Below are experts of layer 5 (counted from 0) of a mixture-of-experts language model. Rows are named router (the router's row for the expert) and show model dimensions 80-159. Each number is 200 + 40 x the weight over its row's rms, rounded and kept within 0 to 999.
After each expert's rows: "comes before" lists some tokens at least twice as common just after its tokens as in all text. This comes from a sample of Wikipedia text that the model never trained on. Tokens count by the router's weight.

# expert 72
router,200,211,184,160,150,195,244,242,128,257,156,218,145,255,207,201,215,175,157,170,257,149,193,175,223,174,177,178,136,172,208,282,170,107,237,257,120,194,205,277,180,218,157,166,203,181,144,145,194,209,246,212,153,142,264,181,155,129,235,233,194,226,233,173,202,198,228,125,223,198,292,230,130,169,207,268,258,270,161,125
comes before: " of", ",", " in", ".", " and", " for"

# expert 65
router,186,196,303,217,126,226,218,265,208,226,93,219,229,234,203,234,194,214,223,251,177,228,164,227,245,198,202,227,230,264,252,232,209,216,240,212,145,223,220,264,176,188,214,186,223,202,130,138,265,217,202,175,102,138,170,214,232,197,224,222,142,231,183,135,196,181,201,184,222,204,209,263,180,174,194,155,186,179,214,137
comes before: "-", "|", "==", "The", "===", "In"

# expert 68
router,246,177,185,162,155,112,217,153,194,189,208,215,221,130,145,207,258,125,180,266,150,146,191,216,186,187,215,195,111,200,201,196,211,121,225,245,285,193,230,191,137,197,256,168,215,155,177,183,166,177,258,190,176,154,258,243,200,184,190,232,249,219,190,155,172,169,182,193,183,194,255,221,183,192,152,164,233,216,115,186
comes before: "0", "5", "3", "4", "%", "6"

# expert 5
router,272,187,176,159,219,208,300,261,218,234,112,160,273,209,122,200,237,216,138,227,220,166,170,170,162,213,186,152,186,181,197,217,195,224,159,118,180,215,232,273,224,253,242,158,202,204,131,209,265,196,186,213,173,179,188,216,224,186,203,238,151,210,192,209,125,151,115,109,211,179,179,183,249,194,238,178,188,203,178,190
comes before: ":", "-", "|", " a", "The", "born"

# expert 67
router,150,244,137,203,235,170,245,197,145,257,166,178,207,204,111,257,159,256,194,186,199,223,196,130,166,128,125,235,207,184,214,238,182,225,173,183,224,198,218,200,180,187,254,213,283,125,113,217,191,227,202,157,162,125,198,234,207,159,273,195,233,218,307,265,206,232,211,193,219,228,236,249,211,235,165,148,203,237,209,184
comes before: " ", "=", " •", " Total", " Born", " Country"

# expert 69
router,244,177,176,186,190,178,258,164,173,186,130,259,208,161,195,204,175,163,165,208,277,171,211,89,156,156,172,212,226,207,186,217,223,114,174,196,192,206,286,206,186,208,249,218,295,195,194,182,225,211,238,164,154,129,263,207,237,206,204,198,213,216,167,197,240,156,189,212,146,205,201,168,217,191,216,147,228,170,151,191
comes before: "0", "5", "3", ".", "4", "6"

# expert 78
router,234,195,226,192,171,150,214,258,206,255,162,230,231,210,266,169,195,201,224,168,241,246,231,180,211,141,198,221,148,174,176,226,140,113,149,249,168,169,192,218,129,220,263,156,170,146,274,186,239,197,231,201,239,139,136,228,156,144,269,234,250,206,218,221,216,161,163,169,190,229,231,259,276,277,200,216,235,253,198,176
comes before: " the", " ", " a", " his", " her", " its"

# expert 64
router,257,198,240,224,201,107,203,200,195,223,204,244,172,198,238,214,236,197,252,183,279,202,236,183,179,203,184,262,187,170,217,230,243,89,172,212,206,217,178,223,166,76,224,257,269,209,149,133,185,156,254,204,182,142,262,157,190,148,227,232,218,151,200,220,198,217,220,139,97,204,217,239,136,205,187,227,194,230,191,172
comes before: " the", " to", " a", " in", " by", " with"

# expert 75
router,209,171,190,182,185,209,295,220,156,239,128,270,275,191,199,199,206,175,165,198,238,148,194,209,177,229,173,214,172,248,217,235,170,230,195,160,262,181,198,245,181,166,304,163,166,205,177,187,206,230,219,158,102,106,182,227,262,175,169,235,158,243,180,150,196,197,189,166,185,255,262,206,176,232,181,114,187,252,145,190
comes before: " of", "|", "9", ")", " to", "ing"

# expert 76
router,197,183,209,264,187,173,317,159,187,238,178,252,293,201,227,183,279,223,155,186,208,210,184,151,144,174,203,137,186,234,182,231,214,202,214,218,170,208,175,238,215,179,194,213,219,225,176,160,200,276,194,221,198,193,130,165,207,195,184,232,157,211,249,177,206,214,172,157,143,198,240,226,203,232,198,178,163,209,229,203
comes before: "-", ":", "\n", "\n\n", " (", " /"

# expert 70
router,150,168,232,211,169,217,271,139,160,151,187,190,273,132,140,218,159,139,230,219,210,189,179,191,224,124,196,210,182,140,222,245,180,220,215,295,242,163,200,310,156,213,198,194,193,180,181,158,195,198,188,177,111,185,229,220,298,220,217,166,138,201,225,144,150,169,160,186,193,249,242,279,151,212,236,235,180,260,183,159
comes before: " ", " |", " -", " \"", " Votes", " %"

# expert 66
router,201,210,232,178,133,179,190,208,173,211,146,254,199,118,97,161,247,196,247,158,248,158,306,179,220,233,191,212,276,222,161,160,221,152,165,118,225,203,246,195,254,144,224,115,242,187,193,129,172,204,229,215,187,146,170,258,219,152,255,200,278,198,194,170,258,210,237,241,177,114,153,280,226,127,219,182,194,286,182,193
comes before: " and", " the", " which", " but", " he", " a"